Weights of a small mixture-of-experts language model, trained from scratch on English Wikipedia.
Experts: 48 experts in each of 4 layers, 416 ReLU neurons an expert, 2 picks a token, a sigmoid router.
Training: a variant of Muon for the experts, 850M tokens, 6682 steps.
Below are experts of layer 5 (counted from 0) of a mixture-of-experts language model. Rows are named router (the router's row for the expert), up (a neuron's input weights, with its number), down (a neuron's output weights, with its number) and show model dimensions 0-159. Each number is 128 + 24 x the weight over its row's rms, rounded and kept within 0 to 255.
Before each expert's rows: a language model's description of what the expert responds to; "comes after" lists some tokens at least twice as common just before its tokens as in all text. This comes from a sample of Wikipedia text that the model never trained on. Tokens count by the router's weight.

# expert 39
Personal and possessive pronouns and determiners starting a clause, such as his, he, her, their, this, an.
comes after: ".", "'", ",", " that", " where", ")."
router [167 130 118 124 144 123 134 128  85 107 124 184 143  78 128 104 133 127 132  61 122 151 127 149 164 172 122 124 130 182 125 108 144 137 159 135 115 135 159 134 146 151 106 116 186 177 118 131 120  91 118 111  87  86 111 127 133 156 126 127 141 156  85 135 124 164 102 115 134  76  84 158 105 143 119 127 146 125 134 122 117 102 111 100  69 109 124 125 138 132 140 136 102 145 153 170 172 123  96 157 165 100 169 147 131 105 126 120 165 126  99 144  89  97 148 137  97 117 125 126 117 113 118 149 138 163 143 137 143 121 152  95 147  76 137 105 131 150 143 105 126 131 106 101 145 154 122 160  79 146 107 137 161 147 152 106  90 128 133 130]
up12 [123  70 115 130 131 136 128 162  72 149 137 140 142 173 170 126 136 134 138 111  92 102 130 131 131 112 107 117 143 117 170 139 115 123 115 118 117 111 122 130 122 138 147 132 113 136  93 128 156  96 131 112 139  97  87 122 146 177 134 161 115 133 144 148 157 113 171 140  73  90 125 132 135 122 155 129 104 154 135 121 102 145 118 142 131 150  90  93 135 146 102 127 137 162  83 168 136 123 132 177 154 119 126 130 146 109 172  90 112  99 141 147 107 144 118 147 157 123 118  93 148  93 138 148 119 155 128 153 131 119 112 104  59 132 136  97 157 124 146 128 131 164 125 147 154 148 116 131 122 145 151 139 167 152 128 119 138 107 134 145]
down12 [114  87 157 142 126 119 142 159 113 106 102  89 120  96  89 128 146 113 134 115 153 119 128 142 166 125 123  91 115 141 111  74 102 109 124 112 105 144  93 140 164 135 127 148 162 124 114 141 118 105 128  96  85 113 140 121 138 147 113 134 152 162 163 143 119 102 151 121 123 160 139 145 114 114 156 124 142 126 133 123 163 142 153 145 135 106 114 136  93 111 135  97 130 120 151 102 151 110 127 116 117 145 123 141 132 125 173  62 114 146 149  76 159 156 150 137  98 139 116 155 141 127 112 148 133 119 115 133 126 137 111 143 138 132 138 137 162 128 164 121 166 145 176 184  91 136 121 100 157 135 168 125 178 140 167 150 157 104 113 139]
up13 [138 103 109 117 188 128 134  89 117 100 167 115 166 150 154 141 161 130  85 164 105 141 120 117 139 174 171 144 165  95  96 148 147 152 112 137 120 105 154 120 148 119 116 132  79 134 118 114 120 101 174 132 127  84 138 104  46 147 139 142 119 136 121 146 117 133 120  90 184 153 132 140 121 127 152 120  94 111  82 105 145 114 139 118 146 127 140 141 136 180 159 134 150 138 126 150 147 143 171 104 167 102 155 103 127 108 147 156  92 111 147 144 126 152 163 159  66 122 110 169 124 137 168 109 124  92 112 122 150  83 130 128 152 146 109 113 143 115 124 109 180 128  78 129 125 109 126 134 114 169 118  88 144 127 109 110 142 164 156  84]
down13 [128 122 112 100 167 117 111 134  77 155 136 126 102 123 163 149 110 118 151 124 128  94 148 129  99 147 152 106 128 103 142 127 128  91 134 122 135  62 131 145 113 121 124  86 150 122 116 129 135 147 150 127 146  72  91 125 153 138 153 131 158  95  99 199  88 145 134 113 121 121 115 129 117 147 142 126  96 104 116 110 157 168 128 140 159 137 153 177 127  90 160 151  99 159 145 140 150 119 186 149 157 124 124 128 141 157 126 132 136 117 125 127 113 115 122 112 113 108 131 110 116 123 115 131 165  79  97 125 184 137  92 137 113 126 123  95 138 167  94 122 123 124 109  85 137 140 116 135 126 144 179  81 164  84 135 118  65 139 106 145]
up14 [115 139  84 153 132 120 158 145 102 129 119 152 158  89 150 113 145 124 107 165 148 147 139 123 140 105  99 141 125 140 134  96 147 114 123 152 147 108 151  82 186 160 123 117 126 131 137 134 142 120 123 144 111 114  98  93 117 146 153 155 163 173  98 122  98 158 138 151 130 117 118 125 106 146 121 167 112 143 106 115 103 144 111 119  72 162 116 117 158 144 143 141 153 109 105 166 103 136 145 192 127 132 126 163 113 150 130 116 132 128 154 132 116 128 131 108 161 125 130 116  88 144  98 150 129 124 145 119 120 121  91  94 145 147 108  65 146 133 111 128 126 157 116 116 160 210 101 128 134 155 112 165 163 126 175 157 155 139 112 102]
down14 [100 126 124 190 152 146 106 123 136 119 139 119 136 149 106 103 144 154 106 109 122 121 147 130 161 101 166 104  93 142 127 112 144 147 101  98 103 143 179 118 140 144 125 194 122 136 154 131 116  98 128 132 111 137 130 131 120  86 106 147 126 108 112 117 151 160 130  94 154 104 136 124  97 126 166 143  77 122 107  62 114 119 129 123 133 108 130 131 168 123 132 134 146  99 184 131  91 168 134 124 126 135 154 105 149 122 105 136 112 171 105 109 106 124 126 126 136 155 151 123 148 130 144 126 116 112  75  81 116 151 127 108  92 113 129 171 113 157 108 113 167 166 116 133 113 145 106 126 140 121 116 126 112 125 153 131 131 169 144 113]
up15 [116 143 130 101 139 148 151 116 116 131 168 130 128 129 131 143 117 106 136 145  84 131 148 148 127 152 148 111 135 143  73  94  92 126 139 142 158 120 127 156 127  86 141 144 143 168 132  68 138 147 141  73 110  71 141 123  95 188 138 142 119 178 120 113 117 144 155 123 100 141 132 129 110 158 155 155 106  67 111 117  98 100 144 167  93  92  98 133 113 180 126 115 104  89  81 111 147 165 150 111  97  83 136  98 132 128 102 144 122 183 159 157 129 105 121 138 131 146  75 139  93 109 135 122 104  94 101 108 108 109 107 154 134 125  77 120 180 171 165 133 143 122 101 106 133 107  99 127 133 110  98 115 124 101 145  98 131 123 159 147]
down15 [104 135  73 103 115  92 103 138 141 166 153 126 125  91 113 171  68 123 104 155 147 137 158 154 131 113 159 131 123 111 152 121 130 133  76 100 170 120 150 135 165 143 149 140 114  55 125 176 117 139 125 147 100 137 120 188 122 109 139 128 117 149 113 139 121 110 101 158 157 119  95 109 118 125 143 127 139 135  88 125 119 145 112  98 157 121 164  98  94 116 125 140 126  83 181 114 150 120 114 145 139 141 150 126 100 126 104 149 169  99 124 155 129 100 108 106 125 156 103 145 122 119 145 111 139 137  78 124 108 176  85 179 121 105 126 129 121 115 150 120  92 101 162  95 138 135 134 145  91 135 104 136 168 100 109  98 128 121 164 100]
up16 [187 127 130 120 126 168 151 145 143 129 139 137 134  89 173 101 162 108 152 191 113 101 143 113 151 104 111 106 133 161 157  74  89 111 106 148 121  74 140 157 162 113 101 140 123 147 127 129  42 114 119 127 126 137  89 111 147 102  95  67 154 137 160 154 131 154 165 135 141 147 134 161 118 108 155 123 135 100 139  98 120 126 130 139 140 123 120 105 130 110 113 118 139 123 144 164 109 120  93 133 174 105 122 138 146 143 105 124 102 122  91 126 143 142 123 124 162 140 145 138 125 154  96 133 127  94 123 115 106  73 121 130  87 118 147 114 112 164 154 122 138 145  80 123 170 148 118 128 136  93  96 134 158  85 142 112 117 136 103 118]
down16 [ 94 165 148 142  97 103 159 139 121 132 124 141 201 126 140 102 106 155 102 140 128 136  98 135 107 149 103 195 187 108 134 114 157 144 109 156 141 119 127 119 129 138 181  90  97  84 102 120 125 124 141 121 123 122 117  95 108  98 119 134 161 123 106 108 172 158 140 118 157 133  98 124 133 160 137 124 178 142 149 145 102 141 111 106  77 140 165 113 114 137 112 119 131 101 119 131 117 150 124 116 127 163 128  97 115 138 131 143 135 131 116 153  91 138 129 142  97  85 117 117 162  86 145 129 147 124 110  99 146 132 140 131 109 148 151 131 134 142 100 128 143 166 116 129 142 137 146 172 148 157 114 131 108 158 134 134 160 126 168 145]
up17 [104 126 103  82 100 112 156 148 110  80 111  85 139 161 134 120 163 139 123 145 151 149 143 152 160 167 135 108 149 189 110  98  95 145 141 117 117 149 139 129 167 128 162  95 116 147  76 112 135  99 149 156 149 118 107 125 106 129 148 160 116  98 190  89 138 146 108 129 145 137 151 117 156 129 120 112  89 138 135 125 133  96 143  90  81 110 131 154 115 141 175 136 105 125  80 138 189 107 155 135 137  91 111 130 121 150 115 101 141 110 103 102 131 158 106 110 127 109 158 113 140 176 166 132 166 102 113 101  95 127 169 116  80 117 162  92 117 145 128 109 143 143 123 150 129 123 117 145 110 152 136 123 108 156 147 174 148 138 103 147]
down17 [125  79 169 167 174 135  85 164 163 152 113 148 131  85 147 170 128 123 113 157 128 115 137 147 121 104 135 114 140 124  80 175 141 131 144 121 103 117 101 167 125 154  97 147 132  83 101 178 123  97 134 106 118 177 143 140 120 129 119 137 108 139 128 143 141 135 106 117 141 155 107 107 173  95 115  93 108 154 134 119 143 134 129 109  84 125  81  84 145 164  61 100  70 107 143 139 141 102 136 101 148 105 143 125 157 163 132 127 105 140 150 146 162 171 128 144 148 148 118 135  91 184 101 114 126 130 137  70 137 128  88 129 108 113 113 161 149  94 155 153 152 108 114  94 128  85 125 136 111 118 110 129 116 141 154 114 170 156 175 105]
up18 [136 116 112 146 118 142 165 113 167 135 129 161 116 108 151  81 125  70 146  87 120 111 147 136 139 106 112 108  88 105 143 131 133 113 176  95 170 139 127  93 108 114 110 140 138 107 149 141 147 140 141 152 137 163 164 121 100 104 148 124 143 112 170 166 133 174  95 200 126 100 113 105 106 152  76 160 153 151 171 147 130 137  96 137  94 161 112 102 136 148 106 128 134 147 138 106 117  97 141 148 121 134  93 109 154 123 121 155 116 111  88 158  89  93 117 130 115 166  92 113 142 171 119 140 108  97  87 177 119 113 137 167  99 124 120  99 126 114 179 145 131 109 136 158 141 133 118 113 134 131 122 153 106 122 120 107 117 155 134 144]
down18 [150 152 127 112 140 148 162 123  77 127 114 112 112 115 190 141 136 148 122 120 116 170 135 140 133 140 135  99 103  94  85 112 119 130 146 102 194 112 150 136 122  83 144 158 139 144 148 134 112 115  84 112 115 125 151 142 125 138  66 116 122 115 129  99  97  92 121 155 146 128 181 117 125 149  83 163 114 153 114 109 125 113 148 122 127 170  95 123  95 120 118 150 166 165 165 193 160 111 142 140  95 116 104 130 111 134 122 151 134 150 122 175 122 131 140 161 122 118  91 149 125  96 118 105 119 129 133 121 133 126 113 152 134 110 143 148 105 126 116 156 115 132 109 132 112 128 130 100 118 116 131 114 175  75 156 127 109 146 133  92]
up19 [100 146 151 125 127 161 112 127 126 131 154 121 163 148 109 139 113 140 130  87 133 159 139  85 129 139 170 136 126 168 149 103 107 126 185 149 142 174 123 111 146 153 112 135 137 148 112 126 136 112 169 129  90 103 136 130 172 108 170 150 125 148  85  98 147 123 138 138 126 131  91 119 156 163 117 120 111 136  91 123 141 144 131  85 114 131 114 138 110 118 109  80 169 157 109 141 184 135 134 115  98 129 142 129 117 163 125 144 142 143 103 112 114 140 135 114 142 137 120 139  73 144  93 125  94 146 105  69  93 131 141 107 172 112 158 161 107  73 151 144 172 106 120 120 118 175 135 111 164 176 119 108 100 129 162 127 134 115 144 126]
down19 [ 94 122 110 142 135 142 133 144  84 177 145 134 113  95 131 137 155 152 147 126 128 127 145 126 146 127 133 122 180 120 103 125  77 140 144 144 145 116 148 139 137 149 133  97 137 147 134 136 145 120 138 124 127 130 106 132 127 189 129 178  86 129 106 144 182 109 136 137 141 111 122 145 135 124  92 123 133 155 124 142 126 102 102 132 117 116 118  89 141 137  78 115 139 129 136 109 128 142 100 138  78 108 138 144 133  99 154 138 104  85 136 134 139 142 141 157 137 103 148 113 148 109 131 132 120  89  75 129 135 170 110 146 232 131 169 134 116 117 128 172 169 143 114 130 113 127 153 104 106 128 108  93 176 132 115 149 143 134 139  85]
up20 [135 147 108 151 157  91 149 107 114 110 139 127 149 166 157 133 122 153 114 147 165 148 113 116 130 168 155 161 104 170  89  83 152 191 134 124 117 137 138 139 134 102 128 126 121 121 144 102 148 156 133 135 117 112 124  65 130 158  90  83 143 136 122 127 125 126 148 139 165 115  90 124 151 132 135 123 117 160 113 135 114 131 103 173  93  99 165 122  94 110 101 110 123 135 105 112 119 140 136 130 101 142 140 153  94 137 139 120 180 104 114 102 159 109 173 122 128 128 117 160 109  99 164 131 148 156 132 109 125 108 130 164 116 114  97 129 113 149 144 115 129  88 154 117 128 126 159 142 125 149 142  88 138 137  86 106 114  57 136 134]
down20 [ 89 134 116 111 148 155 106 131 140 142 144 161 126 141 117 102  95 130 151 103  65 106 151 129 132 106 138 111 164 145  93 125 109 119 129 164 127 157 122  99 146 159 136  58 131 147 104 128 140 127 113  93  90 143  90 167 178 179 163 125 112 172  98 137 120 111 127 177 105 151 168 177 112 137 113 111 118 144 101 124 151  91 103 150 139 159 156  93 132 106 134 115 100 111 140 190  87 127 148 155 101 136 141 124 113 142 127 103 134 132 113 121 123 150 105 170 116 167 145 140 159 143 107 146 144 167  80 121 117 130 116 107 109 137 134 179 123 105 141 163 159 142 136  81 112 150 112 143 110 108 190 134 139 116 110 146 119 183 135 103]
up21 [145 154 121  88 181 136 118 159  81 152 101 145 135 128 135  94 119 107 106  99 106 151 144 168 167 155 125 113 140  98 129 139 136 119 181 125 153  72 103 132 106 126 130 116 117  85 161 116 130 184 126 156 159 128 131 124 146 104  95 138  98 102 126  93 161 154 133 151  92 100 120 139 131 149 142 141 133 120 122 140  99 171 116 118 118 134  99 105 117 114 137 113 110 136 158 126 108 105 133 156 135 126 151 111 109 143 171 149 155 157 125 161 129 121 173 111 197  76 115  94 111 123 165 137 137  99 104 138 156  94 141 112 134 124 122  98 173 166 154  78 172 126 116 156 112 130 134 165 107 126 129 111 112 147 104 119 110 112 135 152]
down21 [143 133 154 159 129 129 146 129 149 114 116  83 106 114 129 164 142 146 118 129 114 134 130 137  97  83 145 118 146 124 144 152 102 150  92 119 158 118 112 158 129 104  88 119 140  98 124 151 121 157  83 145 127 148 146  94 137 111 150 121 133 135  92 148 111 144 156 144 161 127 145 111 134 119 148 129 131  80 150 107 149 132 131 117 126 182 106 131  94 149 102 138 119 133 130 224 101 147 100 108 168 123  97 141 151 136 100  94 145 133 146 139 102 147 121 158 127 155  98 117 117 106 125 141 136 123 140 167 119 132 122 137 164 111  74  84 110 141 151 157  77 112 146  40 106 118 120 143 126 128 116 136  98 123 117 100 129 168  97 106]
up22 [170 111 120 107 138 141 108 137  94 122 158 106 117 130 128  78 115 127 190 134 121  89  94 120 149 139 124 138 140 127 118 103 162  99 130 110 163 135 131 154 160 122 108 162 103 139 140 111 128  84 131 124 125 117 145 135  89  83 100 143 104 149 149 117 136 161 148 127 133  74 121 114  92 138 141 110 151 115 123 110  93 125  59 113 133  99 135 122  98 144 153 166 120 141 104 103 125 125  96 150  88 117 172 156 158 155 130  94 110 117 151  93 102 135 146 156 159 107 161 107 139 104  92 167  87 118 188 137 135 121 178 144 110 133 119  97 152 142 156  93 139  93 139 128 119 108  99 178 138 146 117  80 138  98 121  97 166 139 142 168]
down22 [123 124 181 165 151 160 180 121 131 138 166 170 140 131  83 101 137 149  96 137 107  92 129 125  60 171 120 147 120 135 119 155 134 122 144 120 125 117  73  99 111 142 106 163 149 118 102 131 142  73 142 156 154  95 124 157 123 140 170 107 143 145 152 160 153  80 137 139 142 117 120 108 151 135 135 112 102 102 110 129 116 103 155 132 123 147 141 118 166 136 128 118 135 155 156 127 149 145 133 159 106 138 144 118 122  98 129  85 100 148 162 143 118  92 122  84  87 139 103 120 126 139 142 131 118 156  93  97  85 104 135  93 153 125 105 143  95 137 128 125 151 153 111 112 129 101 133 126 120 120 169 145 119 121 101  87 130 124 113 118]
up23 [139 136 125 130 162 162 103 104 173 128 110 134 171 121 104 155 150 142 130  77 114 177 115 114 128  99 111  99  71 122 137 136 109 104 147 110 118 144 136 101 144 100 184 134 118 130 139 107 147 114 114 117 122 100 128 133 112 135 148 123 133 154 138  90 148 150 178 109 132  75 132  99 133 131 138 107 151 103 118 127 156 134 115 124 119 149 152 156 151 127 133 108 111 135 114 142 175 101 112  99 104 104 133 146 113 142 157 131 151 119  92 144  80 144 102  73 105 131 118 121 133 131 159  90 114  93 151 135 159 133 141  93 130 106 133  79 114 101 130 149  97 103  71 158 136 152 139  83 166 117 140 127 131 160 129 137 113 104  73 135]
down23 [128 132  99 159 107 129 130 129 113 160 113 105 147 116  62 129 146 120 123 147 173 148 148  82 159 116  99 113 181  81 115 138 113 142 128 104 165 139 160 124 111 158 128 127 130 180 119 110 143 145 157 172 114 130  97 125 103 163 136 130 145 116 125 133 136 157 140 102 133 123 129 132 104 106 155 145  86 140 117 160  86  95 117 183 110 153 118 110 127 119 105 118 135 137  93 131 108 128 127 114 123 102 148  88 106 212 101  92 135 112 124 133 121 137 127 162 180 137 167 154 122 114  93 105 161 122 165 109 137 116 126 157 134 160 141  99 133 159  89 118 151 127 191 146 118 138 167 158 140  96 142 155 157 120 153 148  86 134 110 119]
up24 [134 159 112 118 148 182 130 136 110 129 137 107 130 125 125 143 101 192 133 123 127 119 137  82 143 110 134 138 147 130 107 107 132 133 153 143 129 132 103 153 172 122 141 172 190 146 167  95 143 103 161 129 156 169 150 109  93 178 151 136 105  99 147 142 119 142 151 126 140  90 139 132 113 148 143 101 137 126 136 161 141 134  87  92  93  97  91 113 145 161 132 111 126 101 126  92 137 169 144 124 147 110 140 165 120 125 117 130 136 129 115 150  74  91 135 129 108 113 127 136 131 164 128 161 110 128  79 109 127 130 131 146 115 171 154 113 104 133 194  83 138 129 115 157 126 131 133  95 164 130  91  93 142 138 148 128 124 119 133 128]
down24 [123 122 120 121 156 120 101 135 154 130 109 177 161 119 154 129 146  74 104 101 182 127 117 131  98 160  99 157 128 129  83 141 118 135  75 163 116 123 126 152 160 134  85 163 150 149 100  91 148 132 129 120 149  66 154 104 144 137 122 110 151 115 139 165 109 111 141 114 114 125 120 131 148 144  92 170  80 155 152 120 132 116 163  89 121 124 136  77 120 122 131 100 156 113 153  95 111 175 145 113 126  80 152 119 143 158 138  92 125 144 159 112  97 145 179 150  91 101  92 131 152 136 117 151 176 134 144 126 116 159  93 133 119 158 123 132 146 105 118  94 135 149  86 133 127 110 116 127 107 134  98 118 109 108  96 149 146 124 147 146]
up25 [115  90 113 130 148 117 151 144 139 159 155  79 125 147  98 115 182 142 136 111  90 109 141 180 117 108 153 120 166 114 115 165 193 165 183  93 123 112 158 158  97 129 124 152  71 120 100  94 142 126 118 135 135 112 152 154 111 140 120 120 139 119 158 139 110 141 124 142 110 112 146 105 128 169 120 140 158 160 107 154 153 139 115 104 143 153 110 115  89 127 107 127  96 101 128 127 169 146 178 108 137 110 108 133 189 157 162 137 160 102 143 154 153 122 113 158 109 102 143 113 112 121 144  95 102 123 162 138 128 119 104 147 104  84 144 105 129 101 157 139 110  99 133 141 141 143  86 107 137 155 131 153 140 139 102 121 116 101 163 152]
down25 [ 75 131 131 128 110 111 112 154 117 173  96  99 157 111 157 152 140 133 144 125 119 124 128 133 148 143 173 169 121 127 122  94 118 132 123 134 109 145 147  98 122 132 117 130 138 139 127 116  96 133 139 138  94 163 121 142 142 158 117 148  73 134 110 151 155 109  84 102 138 124 149 125 107 146 122 138  91 157 155  72 119  91 166 106 122 173  89 126 132 121 119  99 156 137 148 112 139 140 140  94 119 101 162 142 150 152 116 149 106 122 141 101 119 137 131 118  96 105 131  99 119 125 167 115  94  85 152 117 115 141 167 105 153 119 141 147 135 176 149 123  85 130 140 147 169 131 141 135 124 106 123 140 136 133  91 159 150  94 119 138]
up26 [123 122 146 107 128 141 141 163 101 138 145 102 143 131 133 110 116 155 176 155 127  97 149  95 148 167 157 114 165 179 123 141 126 153 147  92 157 117 135 160 102  93 103 155 146 112 102 135 154  68 159 116 172 125  98 143 124 100 131 140 205 146 149 114 159 139 138 146 111 137 116 123 116 185 115 153 141 129 145 107 146 165 123 108 130 126 128  96 127 140 150 125 154 155 105 156 157 158 120 122 182  98 127 127 109 147 142  97 137 108 139 125 153 109 112 102 156 138 167 119  97 107 133 132 140 170 150 216 142 106  67 130 135 128 122 100 115 139 130 120 118 110 128 146 132 174 157 104 130 109 135 113 155 103 118 108 128 112 154 140]
down26 [100 143 130 103  92 145 113 146 126  96 139 104 148 172 121 188 150 113 125 151 157 134 164 141 151 130  91 141 129 129 130 117 102 139 127 100 160 114  81 156 118  90 106  88 164 163 117 127 126 105 112 109  90 133 147 102 146 146 162  60  83 120 140 112 112 119 141 131 116 106 133 105 147 108 149 119 134 114 105 102 152 123  98 182 108 112 136 163 187 130 120 114 170 126 103 136 160 124 151 140 115 101 118  91 127 115  73 131 127 123 135 119 116 131  84 124 120 109 124 138 123 108 105 122 171  64 134 137 123 120 113 129 151 125 118 119 151  81 120 124 120 144  95 111  90 106 124 129  98 114 115  96 121 123 153 154 107 138 114 120]
up27 [112 150 155 114 122 152 145  91 101 148 137 120 116 117 152 110 119 124 109  63 116 132 149  95 127 145 164 122 148 124  83 137 152 154 135 107 126 132 103 120 161 134 107 144  79  99 133 145 116  91 147 150 103 139 134 150 106 153 135 116 150 114  79 115 128 158  95  98 121 119 116 195  99 151 115 150 149 128 137 136 107  85 131 148  87 178 170  94 143 161 158 140 123 124 126 106 172 130 131 118 135 131 120 102 102 143  88 162 130 163  71  93 112 156 119 132 138 129 137 112 111 160 125  90 144 161 113 143 128 124 107 134 133 128 142 122 124 149  91 169 127  87 133  99 137 126  96 163 153 110 130 134 127 100 110 173 118  91 109 126]
down27 [ 70  99 140 144 118 124 146 118 157 166  86 100 111 131 151 111 106 101 105 108 137 160 133 165 101 108 154 119 126 130 146 143 112 110 118 110 105 118 155 171 157 157  87 125 116 123 130 157 102 154 143 109 162 102 125 163 139 153 116 107 140 129 163  81 119 155 117 149 131 128  95 161 120 144 123 138  75 159 163 133 124  98 119  76 146 130 129 106 134 118 102 144 123 136  91 145 108 124 137 119 137 140 115 152 120 103 112 163 114 111 114 121 157 123 189 136 139  93 114 138 119 134 125 142 162 163 149 147 147 171 121 111  87 137 126 135 113 118 149 138  71 108 145 163 115 121 161 127 193 137 142 163 103 156 158 110 107  94 102 153]
up28 [128 131 128 105 128 120 142 143 159 136 134 125 137  96 142 116 147 133 129 131 147 120 106 129 150  92 120 134 171 123 135 132 153 129 150 148 115 139 173 124 147 143 112 150 132 138 153 140 153 130 165 100 141  84 150 126 145 159 106  97 162 154 173  79 136 140 129  95 111  86  81 149 128 148 157 136 105 100 123 139 102 150 156 148 129  69 108 129 100 107 120 149 149 154 164 135 152 130 140 110 129  95 137 186 163 152 144 145 124  83 119  67 119 116 151 142 153 136 132 136 194 155  80 115 133 112 141 116 124 130 136 140 166 102 134 135  83 149 197 111  92 143 104 101 137 169 146 114 107 134 151 132 136 144  87  76  74 118 163 145]
down28 [148 127 170 142 107 131 121 127 116 149 121 147 119 136 119 154 212 154 164 143 124  88  93 148 176 118  93 118 167  97 134 145 134 163 138 116 153 108 111 113  79 135 109  79  92 133 127 127 115 120 120 125 146 134  96 128 166 153 115 137 184 160 156 110 111 120 133 151 154 106 153 172  70 141 110 105 126 143 157 166  87 114 146 132 150  81  71 113 127 125 143 136 132  98 109 130 115  82 120 135 159  92 184 107 125 133 151 124 128 156  94 128 150 181 172 113 103 119 156 147 124 143 159 111 119 127 129 128 111  73 154  93 117 150 112 106 161 153 120 103 157 126 131 145 104 129 118 103 141 126 127 107 134 122 103 144  99  90 137 122]
up29 [144 115 126 108 123 122 106 142 107 124 134 130 103 141 109 149 124 123 138 131  73 186  85 160 142 170 142 128 150 157 117 114 114 105 136 132 144 105 139 142 152 132 117 105  90 106 121 135 165 154 109 112 110  93 109 117 150 121 103 112 173 135 140 118  80 109 108 174 134 117 126 147 130 124 144 147 122 113 133 164 156 157 123 116 105  99 169  83 143 120  85 109 112 129 111 144  94 145 141 123 129 119  81 132 133 119 155 115 112 115 100 137 126 167 149 161 136 107 152  97 104 111 132  88 128 119 105 127 114 137 157 179  86 173 141 181  82 103 145  98 172 143 130 142 160  96 127  92 110 128 153 128  88 133 123 140 123 107 148 161]
down29 [ 85 150 114 113 156 138  88 107 106  98 128 122 135 100 104 129 116 127 213 105 139  80 121 116 132 158 111 153 163  98 138 115 142 131 138 135 145 138 160 105 127 115 146 183 116 160 118  73 153 128 114 104  84 149 154 150 137  82  82 118 121 127 116 141 103 157 176 153 127 143 175 133 105 132 130 144 155 133 138 107 175 129 103  94 134 147 115 142 100 157 120 143  81 144 163 133 103 135 101 114 130 113 111 142 133 135 112 143 113 101 112  93 149 167 102 111 115 170 134 135 127 129 119 111 133 107 168 124 135 150  82 101 110 159 120  98  91 140 138 172 116 126 125 123 128 130 128 169 165 171 158 106  74  92 124  92 151 159 117 129]
up30 [ 98 123 108 118 117 141 127 153 108 107 154 174 143 149 118 143 113 150 117 111 124 185  62 128 141 148  84 105 164 105 132  86 156 120 127 112 119 159 121 123 124 135 104 154 148  86 172 104 143 139 118 102 128 113 136 130 143 139 123 130 147 115 110  92 130 113 157 118 137 129 129 156 109 143 122 143 153 145 140 154 122 106  89 115  65 127 160 129  84 165 119  88 110 151  92 164 143 103 157 151 122 118 120 101 159 138 117 130 139 130 151 117 141 113 113 127 121 121 111 129 142  95 109 148 134 122 105 158 168 133 146 137 118 129 119 123 163 131 154 149  72 177 110  56 138 160 142 173 130 147 126 112 130 129 112 151 109 131 171 114]
down30 [142 117 152 162  99 133 113 119  94 125 135  95 116 136 147 104 138 135 125  70 125 119 179 107 102 153 164 131 165 138  87 107 158 183 102 117 124 110 141 119 139  72 150 100 126 152  85 147 101 132 145 125 109 135 118 184 173 154 139 130 120 113 106 151 126 145 122 134 115  94 197 114 171 144 148 114 136 105 156 119  92 135 165  97 144 129 135 134 138 112 146 119 121 148 129 146 123 114 148 186 111 141 127 142 150 127 104 125 108 107 154 125 128 136  93  95 121 103 131 168 122  62 159 123 146 100 113 123 140 123 142 165 122 135 125 127 115 129 131 109 150 130  92 150  94 119 150 103 141  71 109 129 104 118 109 154  97 121 143 135]
up31 [103 161  84 135 152  95 156 119 105 109 164 137  88 140 127  81 112 107  96 189 106 128 169 141 165 135 106 151 117 122 123 148 132 146 130 149 133 121 141  79 134 126 129 117 129 161 109 114 100  89 136 132 128 133 131 156 144 121  99 121 178 194 127 150  91 138 109 152 141  72 109 120 126 140 184 120 141 130 110 113 122 108  94 162 104 105  96 155 114 128  97 135 109 132 125 102 117  95  96 123 150 145 148 129 130 108 162 105 163 113 115 107  98 126 148 141 158 107 161 107 131  83 162 144 116 111 181 109 130 104 120 128 104 134 143  82 130 141 120 119 155 152  94 128 121 151 134 110  94 144 118 126 175 127 115 148 126 179 145 149]
down31 [146  87 101 131 167 124  99 113 161 127 127 133 140 137  87 159 120 104 128 137 140 121 140 123 126  87 101 157 113 164  91 129 135  92 157 138 128 132 117 151 126 110 159 141  91  94 169 139 100 123 135 168 148 117  98 133 116 113 118 178 134  67 151 174 150 120 153 107 106 155 140 112 123  77 151  91  96 116 109  91 128 137 100  73  97 108 150 110 147 157 143 179  89 107 110 143 143 115 150 104 144  99 110 130  98 169 100 113 129 142 106 150  84 141 105 100 108 117 128  80 166 125 174 139 160 130  95 111 120 139 141 127 136 124 125 128 142 128 181 125 124 108 123 132  93 165 126 165 107 142 156 140 157 121  64 154 152 158 147 106]
up32 [115 134 191 120 121 139 147 132 130  99 139 161  93 112 136 162 130 150  96 154 101 118 160 110 163 103 173 105 120 162 120 137 145 122 150 124 105 133 123 107 172 111 105  82 109 130  87 137 112  83  95 133 114 110 118 106 157 128 165 133 132 112 142 100 147 136 111 108 138 102 105  81 134  97 127 128 115 121 124 162 124 111 102 104 107 150  83 122 115 125  93 135  97 112 156 149 121 150 128 147 150  99 141 126 126 143  88 142  52 133 129 140 113 178 168 101 175 130 132  91 124 162 128 101 139 168 174 118 119 130 163 129 149 139 172  88 157 158 163 115 116 144 150 106 124 149 160 101 119 134 139 120 119 130  97  92 130 107 100 135]
down32 [148 190 131 137 147 141 125  87 119  95 124  96 124 115 141 119 113 145 132 105  99 138 109 165 160 156 141 139 153  99 103  68 134 145  93 147 174 107 140 100 113 140 143 103 108 130  73 125  92 139 105  89 115 107 148 140 166 156 148 147  92 130 134 169 106  52 133 135 143 159 116 125 153 115 108 120 133 165 132 110 147 141 111 162 103 133 137 108 148 154 136 126 187 183 125 126 158 118 121 133 131 112 147 128  82 151 120 118 144 102 170 118 173 145 142 113 111 117  77 124 120 136 124 166 106 157 120 134 126 127 128 122 123 133 117 121  69 131  99 157 113 127 113 130  84 161  75 134 121 114 155 130 109 137 189 110 109 101 122 153]
up33 [133 124 145 128 126  88  94 140 148 151 103 121 106 130 139 138 136 108 123 116  79 141 128 120 141 175 131  93 133 108 163 167 114 101 125 139 143 159 153 122 132 112 155 155 147 115  84  92 129 181 171 156  95 121  96 134 113 149  79 144 100 103 137 140 146  80 135 147 122  97 103 173 152 135  92 106 140 165 121  96 181 103 106 177 146 157  75 144 120 132 150 130 144 126 108 121 124 153 100 139 174 110 134 113 130 157 117 141 131 104 104  83 115 129 128 150 152  92 113 181 119 105 130  93 126 126 121  87 147 132 129 114 128 112 140 105 110  87 147 125 129 135 135 140 134 129 126 160 114  98  63 133 155 171 124 138  69 148 123 144]
down33 [ 95 144  93 128 119 137  89 109 162 145 118 108 122 139  98 143 181 174 144 157 106 156 170 112 124 150 124 153 111 122 120 121  97 135 119 154 149 121 142 154  97 102 159 144 106 125  81 142 123 137 112 145  95 124 139 161 124 114 103 170 108 127 116 151 128 178 108 116 109 101 153 114 169 155 134  98 108 112 134 103 123 150 116 155  91  96  81 144 105 128 149 130 167 119 147 135 128 129  96 131 134 138 129 137 161 160 125 165 125 140 119 126 148 139 119 123 151 141 135 108 127 137 180 130 116 106 133 120 106 101 141 148 100  98  94 134 124  79 129 134  57 121 122  98 148  87 103 103 122 103 158 157 164 124 150 167 118 154  81 136]